config.toml
n_layer = 8
d_model = 512
n_experts = 32
experts_per_token = 2
d_expert = 176
d_shared_expert = 0
activation = "swiglu"
moe_layers = [1, 2, 3, 4, 5, 6, 7]
router_score = "sigmoid"
normalize_top_k = true
routed_scale = 1.0
balance_loss = 0.00396
balance_bias = false
init_std_router = 0.00653
lr_router = 0.000911
n_head = 8
n_kv_head = 8
head_dim = 64
vocab_size = 16384
norm = "rmsnorm"
norm_place = "pre"
norm_eps = 1e-06
positions = "rope"
rope_base = 10000.0
rope_fraction = 0.5
qk_norm = false
attn_scale = 0.125
tie_embeddings = false
parallel_block = true
init = "normal"
init_std_qkv = 0.0233
init_std_o = 0.0
init_std_up = 0.0233
init_std_down = 0.0
optimizer = "muon_variant"
lr = 0.00779
lr_mult_o = 2.0
beta1 = 0.95
lr_head = 0.0037
grad_clip = 1.0
warmup_steps = 200
schedule = "wsd"
decay_fraction = 0.502
decay_shape = "linear"
final_lr_fraction = 0.0
batch_tokens = 65536
seq_len = 512
doc_mask = false
train_tokens = 402700000
steps = 6145
dataset = "wikipedia_en"
Below are experts of layer 5 (counted from 0) of a mixture-of-experts language model. Rows are named router (the router's row for the expert), gate (a neuron's input weights, with its number), up (a neuron's input weights, with its number) and show model dimensions 448-511. Each number is 200 + 40 x the weight over its row's rms, rounded and kept within 0 to 999.
After each expert's rows: a language model's description of what the expert responds to. This comes from a sample of Wikipedia text that the model never trained on.

# expert 1
router,129,203,199,187,135,198,140,178,180,198,180,174,214,248,225,301,180,227,279,139,168,154,235,208,257,191,240,219,153,184,147,228,219,171,213,219,196,193,158,229,173,279,151,205,214,192,255,259,186,233,250,151,217,174,192,215,200,113,181,219,237,228,241,249
gate0,237,212,261,264,198,185,219,183,150,209,145,219,155,178,160,166,192,236,250,178,202,181,228,124,171,237,229,208,139,260,252,203,226,226,162,248,156,178,245,168,65,312,221,178,168,133,209,221,134,190,238,157,205,183,190,140,214,224,211,247,158,232,232,206
up0,210,254,145,210,246,152,137,218,150,274,194,213,192,227,213,182,190,204,166,258,158,209,199,229,169,238,173,191,144,135,128,146,146,200,202,202,164,190,222,271,174,218,163,323,199,233,180,209,205,214,121,173,249,192,210,146,205,273,170,168,191,133,167,167
gate1,186,255,111,201,266,135,259,268,194,246,201,126,211,182,127,169,229,133,216,278,193,179,257,118,218,201,188,139,181,152,162,177,167,166,172,102,198,222,140,236,125,197,206,211,209,214,207,153,140,204,203,188,243,163,162,172,227,189,203,142,144,189,148,193
up1,191,206,162,243,302,166,196,171,123,201,188,147,183,226,135,201,166,141,281,185,186,137,204,177,274,191,198,167,169,180,95,234,213,186,193,181,215,200,129,217,137,239,236,200,247,197,129,172,198,212,153,227,239,189,199,188,219,160,136,41,167,224,126,248
gate2,187,183,224,194,183,169,181,102,211,228,267,239,218,259,204,230,177,202,188,188,214,204,232,274,199,283,186,268,207,211,214,199,216,186,267,171,202,196,204,176,179,211,155,263,221,184,291,209,214,243,181,207,247,161,218,262,225,136,182,173,216,223,153,173
up2,215,230,194,262,196,166,208,242,235,190,234,109,208,227,190,246,101,149,188,107,193,203,309,138,220,180,170,185,273,201,207,135,276,153,193,221,180,187,150,201,210,254,230,278,146,191,212,226,182,287,242,252,179,251,172,162,132,180,242,247,157,249,242,247
It responds to: Word-final pieces, mostly plural s, ers, ens, ies, plus semicolons in score lists like —; 1;, as in reporters, weeks, 1940s.

# expert 16
router,152,153,167,168,196,247,192,204,117,157,239,169,213,134,151,264,197,153,232,145,167,113,265,179,218,196,131,245,183,145,104,272,298,209,144,229,208,201,246,221,189,279,167,212,228,203,259,231,172,185,215,218,246,150,225,264,135,152,240,147,152,132,158,175
gate0,187,243,158,204,217,174,152,151,220,186,224,118,155,140,215,144,220,222,221,170,185,157,216,162,205,245,205,171,182,148,243,225,185,143,216,146,200,184,183,192,212,125,231,220,245,164,181,228,187,216,210,315,233,222,225,209,239,181,248,235,170,164,207,98
up0,186,221,185,228,222,282,230,132,201,196,110,214,245,237,137,240,231,208,168,145,243,183,187,196,159,285,234,168,220,267,172,165,210,190,157,243,159,131,222,137,265,134,145,225,178,156,289,156,203,163,143,194,174,188,236,220,263,193,197,217,155,162,172,170
gate1,259,238,163,221,101,177,212,226,211,181,162,214,188,194,220,163,174,193,205,199,214,142,205,214,235,181,205,258,126,217,206,239,248,231,218,149,188,238,238,168,205,111,169,140,285,211,228,173,157,223,184,223,190,174,243,180,192,178,193,106,194,168,186,217
up1,154,227,235,125,199,188,168,159,206,206,140,225,228,263,159,206,224,228,208,199,145,125,177,195,222,218,178,163,288,168,152,248,166,182,220,260,270,254,188,218,168,239,234,248,181,192,233,206,218,128,182,199,236,155,206,260,159,125,171,196,191,191,272,156
gate2,250,197,238,212,207,199,212,212,236,194,222,194,201,218,169,267,140,202,166,183,173,150,197,145,238,208,174,165,231,167,140,210,160,207,236,216,226,209,196,306,204,202,123,195,207,201,237,269,174,229,293,152,182,213,193,215,222,213,288,167,201,202,256,216
up2,150,276,163,194,226,268,204,156,173,222,216,175,204,155,223,181,288,167,181,233,207,146,142,222,209,210,223,217,212,156,227,140,225,227,204,327,144,109,196,217,194,231,196,196,221,207,171,217,160,176,186,243,234,164,233,236,231,233,230,215,319,229,201,244
It responds to: Abstract and concrete nouns right after the, a or his, often followed by of, such as impact, description, development, children.

# expert 23
router,148,173,226,174,203,286,208,217,190,203,241,175,184,161,178,225,229,219,195,192,130,225,319,210,249,171,77,215,220,170,197,237,250,231,149,140,203,232,203,174,192,199,167,184,282,218,172,217,206,169,181,218,205,241,197,237,195,208,176,232,174,202,175,217
gate0,291,178,170,138,212,220,86,187,187,117,309,109,242,283,112,194,169,200,208,166,174,192,188,172,257,236,218,203,191,219,225,202,221,175,206,235,212,259,189,130,216,149,244,204,227,207,175,210,275,126,236,113,209,228,212,189,225,140,162,223,163,185,227,140
up0,254,131,135,183,145,165,172,257,268,204,248,134,157,123,198,158,150,259,262,202,158,138,182,225,157,210,227,165,238,209,205,224,183,230,248,162,169,185,167,220,237,191,251,172,195,138,248,197,205,207,216,145,176,168,233,217,231,187,199,238,215,206,255,162
gate1,166,217,242,196,144,191,172,215,178,212,251,146,237,184,185,162,179,191,188,197,231,246,164,204,160,156,184,153,176,110,192,295,193,210,188,270,191,262,160,215,199,254,186,147,263,212,213,149,269,216,165,128,132,166,239,214,273,223,264,181,254,194,152,216
up1,219,181,183,196,170,182,212,186,267,207,258,130,224,177,161,187,202,241,197,198,191,149,164,195,181,178,144,200,246,166,250,84,239,233,175,200,178,182,207,245,257,144,165,195,151,211,247,252,278,240,213,206,206,178,244,178,214,168,165,242,190,174,218,170
gate2,217,207,216,157,115,214,251,173,213,203,212,198,215,196,169,207,246,289,171,250,216,179,186,159,227,201,187,218,160,254,336,241,195,174,263,259,229,224,181,184,179,185,177,184,244,220,232,194,150,247,138,218,174,98,145,191,215,292,155,231,187,236,199,177
up2,263,245,164,177,183,216,246,190,213,171,143,185,301,178,216,217,234,281,128,196,185,152,146,254,258,238,118,203,157,200,236,233,228,209,106,238,199,184,211,226,223,123,180,213,195,181,222,233,148,196,172,259,191,251,172,195,210,183,198,170,215,143,228,132
It responds to: Ordinary common nouns and noun pieces after prepositions or modifiers, e.g. water, health, order, years, medicine, b-le-eding.

# expert 12
router,166,237,207,114,144,261,213,178,140,181,223,191,195,187,153,257,193,188,189,193,194,237,199,148,242,160,178,190,167,213,174,253,269,145,208,211,206,202,246,203,176,283,122,218,227,156,152,198,191,236,194,201,251,162,220,269,226,147,154,180,258,211,230,268
gate0,225,197,179,160,120,265,191,154,136,228,172,204,161,151,172,164,164,165,214,281,217,238,300,216,181,259,285,90,169,196,209,257,322,193,243,191,163,268,200,170,192,242,195,146,212,242,259,200,125,252,196,271,155,212,219,156,163,223,187,179,208,257,164,179
up0,133,164,131,145,214,152,152,227,271,234,225,177,242,169,274,203,264,249,254,237,244,182,154,178,218,163,240,223,214,271,162,151,199,196,186,207,205,258,172,159,202,219,294,213,223,219,213,193,232,168,225,224,296,174,150,271,224,153,281,181,207,175,181,178
gate1,245,153,249,175,240,193,188,181,207,256,211,182,251,250,127,244,189,247,221,175,231,174,167,255,151,155,196,157,217,236,146,233,110,224,204,211,278,188,155,191,255,169,178,199,144,181,256,217,157,287,248,218,191,215,185,171,233,201,142,275,161,191,172,234
up1,200,248,167,263,233,274,226,214,181,167,219,156,268,179,269,198,218,185,199,210,193,225,203,146,229,167,220,167,137,87,197,181,214,227,197,175,91,177,340,116,134,214,93,168,244,178,149,219,212,154,206,162,205,187,211,183,247,158,185,231,220,177,194,235
gate2,213,243,124,179,182,219,186,202,175,204,215,187,248,168,200,207,192,174,223,213,230,196,226,177,156,269,203,189,160,213,175,177,194,179,241,162,165,255,154,210,155,172,253,220,224,135,228,202,231,191,171,182,240,179,190,155,180,246,161,213,168,164,270,132
up2,221,205,295,221,169,137,207,202,233,180,201,163,191,146,184,218,236,225,224,161,187,169,210,271,258,124,257,164,181,197,160,221,208,183,161,273,224,175,246,169,225,203,180,232,166,216,206,110,135,234,187,244,135,220,237,234,203,242,186,208,146,190,147,221
It responds to: Commas attached to word ends and connectives opening a new clause, such as and, which, who, that, but, he.

# expert 20
router,179,188,160,214,136,166,164,179,130,235,238,175,166,157,176,197,178,154,238,226,152,165,244,190,195,166,154,233,210,209,186,217,303,186,161,226,259,324,190,190,186,233,162,240,206,164,218,197,229,225,199,213,242,214,230,255,187,135,154,123,255,201,209,191
gate0,196,173,205,183,115,263,205,281,231,175,204,184,166,236,177,145,226,204,185,110,218,217,158,229,168,167,209,225,213,292,150,186,203,229,129,195,244,208,170,215,201,222,101,191,282,267,255,187,172,200,224,178,170,247,279,265,204,177,142,224,244,164,240,188
up0,188,196,310,183,241,275,199,195,150,186,236,161,211,183,175,244,281,244,202,175,205,118,193,216,193,196,257,185,172,263,174,163,204,256,139,103,217,181,200,205,208,194,153,224,205,265,265,180,260,135,216,174,171,206,206,209,172,230,202,211,271,168,229,233
gate1,239,236,164,216,192,239,139,205,207,92,178,179,203,198,120,242,195,202,192,188,266,140,144,198,196,207,254,222,205,224,215,176,243,254,184,197,316,245,177,194,189,239,197,320,170,159,177,193,224,195,210,198,178,167,214,256,203,196,333,154,206,178,298,201
up1,180,259,153,267,218,183,261,230,220,117,267,240,191,191,170,200,144,188,142,139,259,148,199,162,279,144,171,197,123,187,303,170,172,164,206,201,251,266,204,261,217,191,176,185,186,208,145,234,140,196,150,208,213,185,183,208,236,200,232,163,158,164,140,240
gate2,243,212,156,146,223,236,154,169,143,196,234,164,180,118,132,285,145,105,205,162,286,252,170,197,129,247,231,109,133,225,191,179,303,169,209,242,191,183,176,192,178,238,196,200,233,271,236,173,213,217,178,152,195,198,214,214,193,215,235,113,158,198,304,234
up2,147,287,203,159,189,187,176,219,215,226,197,216,173,160,225,296,220,180,133,133,218,261,185,167,209,177,166,151,214,192,164,171,187,201,130,185,248,324,214,230,244,199,160,157,230,253,149,167,229,220,233,233,227,193,221,261,162,193,193,114,253,149,258,219
It responds to: Past participles and verbs, often after was/is/to or completing a split word, e.g. used, known, announced, sh-ifted, piv-oted.

# expert 9
router,139,276,177,216,147,207,153,162,224,164,192,143,210,139,187,228,233,204,246,181,265,143,281,213,265,152,148,271,256,241,182,129,214,202,223,144,164,308,225,259,214,182,127,194,192,219,155,169,217,197,200,141,211,226,173,207,248,144,195,166,229,188,183,210
gate0,207,202,216,223,164,144,166,187,270,272,236,168,232,136,240,225,240,185,238,204,162,198,265,187,213,216,257,217,118,241,208,199,210,195,265,239,172,206,178,145,199,162,214,199,191,170,186,245,187,189,210,204,226,173,237,207,235,218,232,170,185,163,183,216
up0,129,225,200,211,197,193,219,206,197,218,193,131,210,227,230,262,225,157,237,274,215,200,282,288,225,186,250,203,193,239,191,165,151,208,190,226,212,279,163,186,182,172,185,192,234,206,130,243,187,202,166,199,204,126,203,171,223,193,256,182,141,153,196,146
gate1,200,258,220,192,152,137,182,229,194,191,195,172,173,185,96,225,145,198,204,216,190,190,202,219,283,244,160,182,218,227,160,224,172,249,236,261,231,197,168,222,201,39,249,182,298,156,200,237,272,215,202,210,230,135,165,217,168,205,244,141,213,228,220,189
up1,178,213,234,235,237,214,226,210,192,218,236,144,196,203,182,206,135,165,148,249,220,140,163,169,288,219,104,199,223,280,169,237,242,218,237,281,198,190,170,253,217,141,143,210,234,109,169,161,222,187,183,205,188,186,188,241,194,258,168,225,181,229,211,249
gate2,236,239,192,124,195,229,244,180,187,164,181,142,214,243,212,225,245,184,224,140,191,158,194,261,209,258,207,229,230,190,215,140,265,271,279,163,164,255,168,164,198,231,146,178,133,225,156,153,250,229,191,185,186,211,197,212,229,178,148,250,201,202,191,160
up2,188,139,251,259,160,219,162,208,247,256,181,238,148,184,190,105,204,156,237,214,125,112,203,225,169,189,187,186,147,171,171,145,224,177,161,193,204,187,113,167,241,204,222,157,80,226,177,178,196,163,281,144,211,175,231,206,211,139,173,181,125,131,183,223
It responds to: Space-led numbers and dashes filling pipe-delimited table cells such as sports records and statistics, e.g. 36–26–14, 28, −9.

# expert 18
router,172,178,213,225,178,174,134,199,195,259,226,154,219,147,212,253,207,195,215,143,197,216,185,204,206,215,156,236,193,227,133,152,191,173,120,273,267,211,189,296,225,267,126,215,236,169,230,114,265,231,178,186,228,131,238,263,257,162,222,235,138,221,228,264
gate0,171,146,151,227,210,202,207,184,167,196,257,210,180,163,187,159,222,219,138,190,152,192,260,233,260,215,186,210,281,220,254,154,210,261,187,200,252,231,171,176,201,199,205,193,232,198,175,240,234,243,198,130,189,148,251,190,255,189,191,202,140,180,184,266
up0,178,191,243,186,225,186,225,155,204,97,165,253,231,224,166,144,164,164,260,183,216,168,136,201,166,234,240,167,166,191,156,221,240,158,214,219,171,171,240,204,221,194,183,232,219,262,172,192,156,232,266,162,253,239,151,173,184,215,203,213,187,193,272,180
gate1,220,216,151,266,183,116,216,263,220,223,186,194,199,175,187,233,174,200,220,172,224,283,238,229,146,181,218,135,184,178,143,237,183,228,187,261,165,208,280,264,303,261,229,256,228,219,181,211,240,192,160,183,140,136,195,319,181,214,217,220,202,245,183,197
up1,221,138,211,237,190,160,117,202,192,217,137,151,238,208,227,181,145,250,121,102,206,241,123,232,169,91,203,162,234,165,204,225,237,201,157,170,167,248,160,233,235,194,100,210,167,244,137,225,162,219,208,225,186,166,230,205,184,170,195,204,133,223,189,285
gate2,202,212,248,206,214,247,239,188,196,174,182,143,244,187,235,109,269,206,119,184,148,162,194,211,153,121,188,202,199,182,213,210,173,182,117,263,159,176,165,158,197,149,210,128,206,156,157,143,207,186,214,193,173,232,195,223,217,223,189,251,159,229,188,254
up2,210,249,224,203,254,152,288,205,232,157,148,130,261,243,253,244,154,196,153,230,166,225,153,131,221,259,172,216,124,160,160,196,234,170,232,175,180,240,230,177,187,225,154,168,249,198,136,177,199,183,158,129,169,227,222,157,196,220,171,221,135,220,200,189
It responds to: Middle word pieces like th, ch, r inside longer words, plus ordinals and there, e.g. Winterthur, wheelchair, breakthrough, 19th.

# expert 21
router,196,223,204,233,140,146,165,141,179,200,160,173,231,216,176,257,130,180,202,168,128,194,265,203,179,155,166,232,170,236,218,158,179,112,197,209,233,190,151,147,174,256,153,215,205,164,214,147,230,177,145,220,182,206,238,209,255,158,129,165,213,239,168,244
gate0,180,189,137,157,225,180,152,254,200,223,157,162,153,204,264,194,146,225,186,173,201,237,236,147,254,215,244,190,198,178,154,236,212,236,149,227,223,153,198,164,217,204,180,196,240,186,316,173,174,174,146,185,201,136,219,160,236,88,213,232,189,248,203,218
up0,238,163,246,205,183,174,178,253,212,202,236,226,154,174,164,222,281,112,252,197,256,283,285,227,212,177,228,168,193,251,251,215,182,188,265,168,216,203,102,221,187,220,253,284,178,217,167,188,241,168,185,194,221,241,218,192,167,333,326,201,153,176,227,226
gate1,248,216,188,215,160,160,200,206,164,182,160,144,189,213,210,190,192,191,204,198,185,189,231,137,166,219,162,175,192,209,222,166,197,213,170,184,192,252,196,222,178,132,216,230,146,222,142,163,171,148,233,191,237,269,252,232,142,241,167,110,176,199,211,235
up1,212,168,289,252,241,250,233,173,182,274,212,182,216,192,212,246,242,237,177,228,245,180,196,296,167,216,249,221,242,204,212,213,157,186,218,127,216,195,218,174,226,138,213,185,257,183,259,186,171,212,176,258,137,160,181,183,188,199,153,282,242,175,210,137
gate2,159,169,218,171,189,230,231,227,217,258,135,171,255,196,126,215,197,295,194,213,211,238,179,190,163,120,258,239,154,157,190,255,190,146,164,225,136,216,226,198,279,181,262,213,247,225,152,253,216,163,167,206,234,198,201,158,298,133,178,170,249,295,226,176
up2,204,176,110,144,197,213,211,196,147,158,219,224,258,218,249,203,179,79,226,132,261,213,188,157,170,249,209,142,165,206,226,194,205,200,193,173,159,220,202,179,208,214,173,240,105,135,204,218,175,233,165,159,162,227,94,221,156,233,168,195,217,143,224,226
It responds to: Forms of be and modals with not in biographical narration, e.g. was, were, been, would, not, became.

# expert 29
router,135,187,194,207,190,157,132,181,239,229,209,195,144,222,164,295,255,192,210,96,161,220,196,194,198,151,148,194,258,188,228,186,233,188,190,210,195,270,207,249,229,236,158,192,213,123,170,222,184,205,241,160,214,213,226,191,220,209,179,115,227,288,265,121
gate0,245,146,200,193,177,157,187,151,159,196,193,141,124,258,214,208,230,155,277,141,122,159,229,222,231,180,180,222,192,241,205,240,233,246,181,221,173,222,237,258,159,188,140,219,139,151,263,197,221,222,253,153,213,221,258,233,205,190,228,228,165,229,176,164
up0,280,220,136,235,163,158,212,128,174,202,204,134,152,250,214,234,176,135,233,197,97,128,216,225,197,223,188,208,217,188,181,262,235,224,168,244,178,249,184,275,147,207,179,204,146,175,236,228,240,210,251,170,202,125,202,234,245,232,232,210,208,249,201,133
gate1,213,212,258,244,214,188,216,169,171,209,204,202,240,233,120,227,253,213,119,130,227,168,99,124,257,165,163,167,197,214,163,218,275,259,236,215,192,153,174,234,209,198,155,238,180,149,206,237,179,164,195,153,257,203,193,131,182,146,235,186,244,245,221,280
up1,144,238,185,161,220,240,224,161,172,175,280,185,204,291,239,236,177,154,164,203,240,246,172,303,127,118,191,188,139,200,140,222,236,241,202,195,225,156,216,164,176,250,197,219,278,235,238,193,249,269,230,228,188,224,178,172,255,235,147,212,168,180,134,251
gate2,171,171,234,206,140,163,203,221,176,205,219,223,77,209,219,198,199,188,204,230,214,217,227,177,179,193,260,135,229,144,208,206,187,207,182,184,162,244,182,209,270,231,218,262,215,119,197,226,66,195,234,201,223,250,174,132,228,207,172,172,156,167,175,235
up2,189,253,224,218,174,236,194,131,247,190,232,185,172,224,168,185,196,264,218,226,174,204,207,141,258,203,245,176,195,193,113,243,140,198,150,242,174,211,194,172,197,267,278,213,210,146,149,203,165,136,197,249,204,193,160,179,262,259,114,180,258,196,206,236
It responds to: Function words like as, the, of and role verbs or nouns such as became, former, named, editor, owner, mid-sentence.

# expert 15
router,166,170,184,226,186,192,163,154,228,166,211,217,193,188,179,317,154,173,242,228,147,256,262,207,261,173,129,252,203,153,159,155,253,210,147,231,208,287,180,210,178,293,169,186,224,192,251,218,265,169,171,143,257,251,188,196,194,181,163,206,230,171,195,245
gate0,240,194,194,185,188,234,167,242,168,195,230,220,205,301,189,171,163,223,194,121,245,296,158,157,143,206,237,190,270,177,231,194,197,171,170,215,224,112,181,161,198,155,310,260,254,232,169,243,241,182,166,197,147,137,293,201,147,171,229,182,206,140,236,122
up0,263,132,225,236,170,196,198,150,213,212,229,165,306,260,218,239,240,152,180,238,147,112,257,165,242,191,211,204,158,149,164,215,229,237,265,88,222,220,279,182,207,232,118,272,194,227,158,118,198,139,172,216,207,227,172,191,197,206,238,261,210,178,166,248
gate1,222,256,176,296,203,235,191,161,198,271,230,201,222,192,243,208,205,78,146,171,175,210,265,189,189,305,195,159,227,120,207,239,166,213,192,195,90,240,265,210,164,297,207,265,247,155,272,236,142,262,234,208,210,141,260,224,210,145,140,185,167,209,240,209
up1,90,236,197,232,199,222,241,262,160,100,158,170,197,199,207,107,154,237,252,125,226,193,127,174,249,196,185,166,191,248,196,198,193,188,200,258,218,219,176,114,179,186,122,238,183,198,182,188,237,213,194,217,205,241,208,128,224,237,232,133,186,247,138,271
gate2,223,209,217,212,246,216,113,143,188,199,235,200,187,156,152,149,240,202,225,235,267,207,208,261,135,183,240,172,241,203,176,231,201,163,180,174,242,167,220,190,177,193,222,212,183,191,251,149,197,264,258,208,223,205,169,173,173,201,264,255,234,246,222,141
up2,120,220,195,162,229,210,216,222,259,182,142,209,245,178,214,258,216,164,188,204,227,190,227,236,172,231,191,221,199,197,275,204,179,143,226,160,203,225,84,171,133,177,199,241,200,353,179,141,190,235,148,197,116,159,252,181,241,213,227,150,212,99,204,201
It responds to: Continuation digit pieces within years, reference numbers, decimals and measurements, e.g. 1881, 16000359, .283, AK-47.

# expert 24
router,155,137,200,234,142,244,173,223,177,242,156,143,239,141,185,294,207,190,219,208,143,225,266,174,276,92,191,266,181,123,207,231,218,180,190,184,223,194,212,198,195,201,127,157,221,197,251,224,209,202,184,98,185,217,211,222,172,122,135,226,247,158,183,221
gate0,228,162,166,190,123,163,220,192,178,194,207,255,238,120,208,187,195,166,172,207,297,196,167,137,244,183,243,259,211,208,163,252,174,199,113,198,169,264,272,194,158,156,197,173,250,196,198,166,234,207,155,164,230,204,195,209,160,161,206,264,155,154,219,172
up0,127,162,273,252,185,215,269,160,230,195,200,191,164,223,180,228,204,290,182,245,205,175,140,201,222,231,183,154,193,190,185,132,149,179,237,177,237,212,240,195,211,160,250,211,174,187,175,194,209,198,169,227,223,216,177,183,220,211,145,206,187,215,172,220
gate1,214,277,232,208,126,172,165,296,192,170,157,226,250,239,161,201,199,214,227,230,162,154,239,295,216,258,261,202,233,231,253,186,204,238,244,150,199,263,219,200,212,175,217,182,189,167,242,187,218,256,153,234,202,242,226,206,246,133,261,209,274,102,195,194
up1,193,214,214,147,177,218,174,225,256,218,253,187,263,207,219,138,236,217,119,194,178,198,276,215,287,228,196,232,251,148,170,168,200,258,259,234,103,232,204,186,225,213,186,237,184,239,193,223,187,248,198,209,163,218,240,166,195,202,151,239,271,248,169,181
gate2,237,182,274,340,233,84,178,214,129,225,152,183,192,220,229,166,195,220,202,214,201,190,238,218,152,304,222,224,223,233,199,227,193,186,286,282,143,193,168,180,165,172,144,252,205,198,202,208,203,199,241,208,212,219,197,178,237,210,224,170,191,198,192,169
up2,204,147,212,294,197,219,146,231,53,258,195,186,180,235,140,213,230,162,212,156,91,169,253,181,203,184,217,123,207,191,161,214,150,206,184,121,216,211,185,221,182,182,243,215,228,139,232,228,137,151,277,196,235,127,229,231,228,170,259,169,162,228,200,137
It responds to: Have-forms and sports words in match and season reports, e.g. had, has, won, scored, seed, season, championship.

# expert 13
router,180,248,161,197,236,176,194,185,176,176,134,220,239,193,217,290,189,220,199,179,191,156,228,117,217,187,169,285,93,204,199,165,205,232,233,145,217,246,183,220,167,239,224,197,177,204,242,143,233,208,182,241,175,162,298,204,172,204,207,180,162,269,186,157
gate0,251,212,202,185,166,178,184,255,207,163,181,198,267,216,188,268,207,189,246,220,235,123,202,167,173,225,208,260,152,232,205,120,236,200,189,188,191,133,173,167,134,195,204,199,231,176,163,254,215,287,173,163,203,222,147,187,186,197,150,241,249,216,227,183
up0,199,209,191,254,172,227,242,172,205,250,182,245,228,201,155,78,207,267,232,223,224,239,180,154,278,166,200,208,255,211,162,202,222,203,286,166,149,162,175,180,165,167,186,184,200,155,172,202,273,163,228,184,99,192,220,165,248,110,284,185,280,253,148,239
gate1,236,179,190,204,145,228,247,215,213,181,218,154,221,220,186,242,193,211,212,153,232,143,190,133,315,266,260,164,154,158,289,202,178,216,235,204,141,171,162,209,196,235,158,236,174,191,184,234,222,217,246,166,210,175,193,236,241,203,199,204,193,147,223,185
up1,208,205,166,229,204,225,203,190,199,167,148,173,234,262,180,231,211,258,133,115,193,132,140,222,240,216,221,221,148,202,283,207,179,209,170,233,192,287,242,209,216,220,248,174,241,149,166,207,195,197,193,240,120,152,196,171,203,186,213,311,165,161,146,180
gate2,185,194,175,179,216,241,159,198,212,123,200,195,173,227,152,210,285,237,201,179,188,174,216,233,290,169,204,141,224,231,159,245,203,227,217,187,220,250,185,106,200,262,174,236,221,175,148,298,213,215,156,221,203,168,183,185,212,241,240,225,164,103,184,201
up2,178,219,198,72,172,233,244,243,158,205,139,215,114,235,256,179,150,208,187,176,198,169,147,204,163,142,253,188,110,170,170,249,216,197,195,179,294,209,206,146,213,191,208,170,252,275,217,203,149,217,208,190,240,174,118,197,252,218,212,165,228,174,230,231
It responds to: Early syllables of Asian, Arabic and other foreign names and places after a capital letter, such as Hal-, Gopal-, Zh-, Sal-, Hong.

# expert 3
router,193,279,210,206,58,194,171,165,120,234,202,169,223,183,250,236,285,209,291,248,229,156,254,146,191,210,151,242,225,226,266,242,208,159,186,184,197,247,184,177,236,187,183,194,255,207,271,184,235,228,219,195,214,213,232,299,203,187,141,199,207,195,203,167
gate0,210,176,143,201,213,202,215,184,239,207,127,170,199,187,170,235,166,161,231,201,130,144,147,262,221,184,131,95,283,203,224,236,172,147,225,134,119,266,233,238,177,205,122,188,212,139,283,142,211,205,164,227,200,208,197,167,246,126,221,227,175,139,159,179
up0,220,197,272,153,191,295,211,169,149,119,193,218,195,194,219,192,257,252,206,215,175,299,288,194,165,243,241,280,66,196,198,133,245,200,203,179,218,171,161,176,196,264,201,127,143,256,89,227,267,176,203,129,199,273,198,259,107,211,121,189,157,201,166,200
gate1,191,153,197,220,117,231,208,160,176,259,138,209,217,219,178,210,205,283,273,185,182,157,231,200,256,217,301,184,147,177,147,192,279,207,214,181,238,232,151,173,178,233,210,77,166,133,219,202,170,206,229,212,258,217,207,243,168,146,197,174,197,213,202,190
up1,189,229,244,217,220,179,166,276,200,184,228,216,207,250,228,189,193,205,217,173,199,241,301,185,212,191,278,249,243,180,199,203,224,199,140,198,226,191,261,178,258,198,294,189,146,176,203,186,187,174,157,261,260,223,188,234,256,225,269,213,225,173,196,258
gate2,211,213,221,157,212,186,166,180,194,158,202,158,209,207,224,192,145,239,197,253,184,214,177,132,139,148,182,152,199,153,220,247,130,207,224,219,228,227,190,166,171,228,177,173,162,93,215,269,181,239,221,217,194,192,211,290,111,192,175,220,169,172,153,160
up2,174,205,215,111,176,202,193,180,196,233,258,154,212,232,190,226,160,159,138,217,195,203,221,164,211,196,174,210,251,168,151,147,125,179,225,213,197,123,189,186,151,224,140,158,180,92,121,177,237,258,165,164,186,228,255,204,171,170,206,218,179,148,145,152
It responds to: Second or stem pieces of Latinate English words, often after un-, an-, ob-, e.g. unconditional, antenna, obstacle, inhibitor.

# expert 30
router,175,207,219,233,206,207,239,227,192,119,137,176,174,171,201,253,243,146,293,195,174,173,252,148,182,108,149,146,222,239,208,164,196,201,158,198,233,242,171,229,230,237,176,185,201,184,259,179,225,223,163,159,225,203,222,249,233,171,147,231,165,225,261,211
gate0,248,215,165,160,162,162,198,227,235,196,194,163,173,169,202,183,130,259,238,201,187,173,275,263,202,238,224,254,175,184,214,286,171,178,227,176,167,145,265,213,186,168,206,156,236,232,170,213,170,129,146,168,195,177,163,229,202,203,182,136,256,222,195,207
up0,211,233,173,239,179,233,206,236,219,222,202,166,166,229,187,118,127,195,273,212,218,156,231,201,164,244,250,245,186,225,183,249,138,178,163,152,173,132,181,158,274,138,236,193,216,172,196,250,155,150,201,181,160,212,155,231,147,193,197,201,264,199,175,152
gate1,202,198,235,226,202,179,211,235,140,261,111,218,240,198,198,203,162,178,200,179,190,131,167,75,183,213,270,151,187,146,161,245,229,187,224,247,206,154,269,239,223,282,141,171,198,213,209,235,162,136,228,132,149,217,202,158,168,169,213,139,155,171,203,197
up1,203,179,181,174,197,220,147,207,292,167,246,126,292,214,307,187,258,171,144,232,182,213,264,281,168,181,175,228,130,231,218,158,195,264,196,162,229,265,181,150,255,210,180,214,295,181,142,155,263,308,224,236,259,214,186,288,197,209,225,227,165,212,176,235
gate2,280,237,209,235,277,189,235,200,159,179,181,220,143,191,148,154,236,253,207,167,288,227,137,157,179,155,139,256,213,152,193,215,196,184,189,196,184,176,158,144,193,231,272,145,184,179,124,192,132,260,148,211,176,202,200,206,174,197,192,186,200,233,161,243
up2,163,184,151,176,179,143,160,182,147,186,256,135,271,230,219,220,209,181,189,147,161,188,161,165,140,250,219,212,179,210,170,149,229,218,226,206,197,235,181,198,182,115,254,138,258,288,214,161,233,216,204,226,121,139,166,255,188,211,192,162,166,204,206,223
It responds to: Space-led first letters or letter pairs beginning words, mostly proper names, e.g. M of Mitt, Sh of Shilovo, B of Büsnau.